Experts of a small language model.
Experts: 48 experts in each of 11 layers, 64 ReGLU neurons an expert, 4 picks a token, a softmax router.
Training: a variant of SOAP for the experts, 5699 steps.
Below are experts of layer 2 (counted from 0) of a mixture-of-experts language model. Rows are named router (the router's row for the expert), gate (a neuron's input weights, with its number), up (a neuron's input weights, with its number), down (a neuron's output weights, with its number) and show model dimensions 64-127. Each number is 500 + 40 x the weight over its row's rms, rounded and kept within 0 to 999. Numbers have three digits each.
Before each expert's rows: "mostly gets" lists some tokens that are sent to it at least half of the time; "comes before" lists some tokens at least twice as common just after its tokens as in all text. This comes from a sample of Wikipedia text that the model never trained on. Tokens count by the router's weight.

# expert 47
mostly gets: "for ", "In ", "that ", "of ", "with ", "from "
comes before: "the ", "a ", "his ", "their ", "its ", "this "
router:492480509524535425582533557506494488487514464480451488495585501528544489452455561564427551524498445526444482490490492561524536483486473530513465491477385485534482497521426519503514521481495514
gate0:518492530451498488506515513543503430450449567529491525497568537561504510480509496497405421516547523491481514505508461503558532425500423519496418534494531500478559438501486519458565505461545528
up0:529522542448518503514481444504514493526469608461451501551489522567490529576506457530503485488482488532457507570558511480432553526506553482451517430556435431448507436457500510445489480496506503
down0:498531415483536478569478455529499542493498487496436492510510459439521542552420531500487554550519462578508469483438498530530517481525521520502516488506460502517511452626467476486535488505514510
gate1:547461483498447491552515571527529507422493553495545478546498479448534523496508553464444518528452450522485502472505484534483476421527446374441530465600536502500493507557448591453493519604545485
up1:474464486535478414407525547543517488578440460531524504409505510455497450476493540527483513491509531471525456551486520472496474473494530557555530501529420446578499534540452540541525416439482480
down1:505490486507529515478509421505503437523504505457533443465494496527521498480494522526542483503415495448490471557466529526577431469472464506502634515485439460411444487489587505542510502447495486
gate2:526511485496539481526437450512461522508503459462538482481470531440545528523440528482517550445486481482566473471513546530530525453544532546504535514497458589475480476506547506539450488534486507
up2:550535527574490440489445538487435520513441582447460508576464532532516524496523435517563546459480508542487480471474474543462578469525506503495514504510529532518478514483515427474468410505463473
down2:549527528428537466563588507528480544472522533434495479438499525456516519434462538514459470471450463547542469444499431452481531455559591500487463452463535445508395461512486584406483473486475417
gate3:520527504507493529510508512514486519511526525536479503497527524511493506531476536493551521497531472517557492556544537518489579529502508440494442490558447578422517504497486472505498486509499586
up3:552422536455476528563496534527505459560440485518523501484590482504536474542483544548465518505449568507485510546486486442473542511551494457505534496571468345451492521538506461471494533492522427
down3:497537432541522513488535492480545449510408519515450479501469489519464463539457456519572465488505498452524497477442492487499517539565501499529471497523455559459474461490469558568500447489542490

# expert 46
mostly gets: "200", "After ", "Con", "189", "During ", "William "
comes before: "s ", "- ", ", ", "–", ") ", "0"
router:533402514463556481533541512493490466487530518458530486463518455484529478440554505538468526514451513531468487603458464385497565486543482534473494473471474421504485600498455475530534504429463457
gate0:530440410491503464547514462551487533542420476570561509527512494504525482526469491455524485453531455418603489503474519518433528474524518536561524430491561510451581511515497496485469535475396428
up0:496480501476498496516479534522550520508520545488503495512545616450484537438445504466497425478428494524452453556510463483496481527422501519500483494433514480505486469516513441491456430474540480
down0:553451501528511494476477544490487458540521550509500447582535518481527536514516496542503566534462511510505469545466524460529479476464557464515513459491513491498488506594586472455490457506473442
gate1:504482527494430521476462496471464484468500533549517448464523538526506468556501483488545533515525446551579430565502473546481527507558531496558556538409443499548484457556498511538523441509526541
up1:473491526507396465526529503486488530501451546469446432465538463531507526493483508543521540522529468552452518536491515528524495462549518450604493520513443584518468468520536534529468457489554517
down1:470504510472469480436448435506474511427522488552472492496442540463480479559561446477484477482532487459492520547509513501552523511411498474548533532464537500505498552483446511514530473492516525
gate2:501441494526490438545455568480500515483482484591455435510504472468409497500456529434455426471515494471537429497549460474477398418556517537495475513485474483471527485482520446468497515507461502
up2:486528516495505582527496478457513592445491569489555556430586493463539515504551510480552552538540474535518461483526472492522496490451514525494505473531547462463481536479455611502467501471581516
down2:569507568464553508475501439532472463572529536447497491520486473447473433523509533504491503455539421545493482524537505511602512457498552497547488514455456476489541475497546452420430444464570454
gate3:535477571510485480588490497439562596499535522497509516457483472456477494485497468476457455523467521559463480412493588495520540466508541546479580437512489513390420448505476427459478546511471514
up3:504483456616460520589459495550548561486538522548551506475448520536495575464545490526528483459388473489510560481390529527525507520486539475497526469435545501509454523493594535476479426522500497
down3:466517524492527485502499476543491412427515463485497485603473566544529522530540457497479561442529434448553558534511520526525526478494477478516567498508471529539510480485468406465491479528491450

# expert 1
mostly gets: "ations", "ies", "years", "election", "’", "tions"
comes before: ", ", ". ", ".", ": ", "a ", "'"
router:518416564526508490512519526464543493577524513459426449485513527482527459486548475511474516536513523541474468508479467573413532451502493532471533477465466501447481591459575478515522493461477490
gate0:446457467517469560538453517523474549520456449516558472464515479445542468507508457435585417506454491496513451545548552495455505513502502519453529515455418508485436567460551483444537432467489514
up0:453473536489506504527507451507443526475529543466449500519502554461536536423534522490491533509514508533413488544491575465510502589498526547544528502536557521533476447496481480538408517494502536
down0:495511516528459476451489410426556519542560548453509531476461549514464555481388516484453506478562517445525476510493528547543507550520504498514556461545499437552473486456454548463433444495546501
gate1:524508539507483535539512530579549546453582485465421584455449462517453481489467498519574516541403465510505502444517489490457501564473534485496511515571435524562473451508449498537440545477489459
up1:482516494499450498491534479478540429539539538500534456546493533496457523467470499424521539432515455483492538567449433543522575537502521485485445466525571557501492564541499514473420506489469544
down1:486403479461431447472467445433528485520494449457416530454457506454477361541485427574524532462504499469540454456470485508399473481465464505448542500519513523566461460415569433535501543494561544
gate2:521529551502592474507445546465512496536533590464521516557588548448551502490438551535402494466548507531470439462559526491470524434524542474546480510534452440519484496502492521458518508497479470
up2:470527454472576476449490452480557599479517556435520549485496470532565454508479445506518510507470541551557486442525504464498589497483510525531556478509563481533553509496437462533559520464462593
down2:570539440449474483467493447521477511520531487432455486501497478471494505608522398544479581489505443554511459497493451536502538518471438493483510522460491506518536463519510514478497501521517537
gate3:546475506474543523437495494491519455481594499480509400501497544434495408486518453509491474439450531471439466494512476479495466530506530540490536467477539466506480511545419540477523502523429498
up3:540519493501481517519522506430495480496566486437488483538511474520453551530534498524423442555566494576476501504508458466514514520485502536494427566480533479471513454499478508442485504552485473
down3:479465484553574495489498545568480485517399452455476482439445492442476532504495511502465524531478453542478574546422518521489427493512535526466553464476500491589521460460426515417477488479471545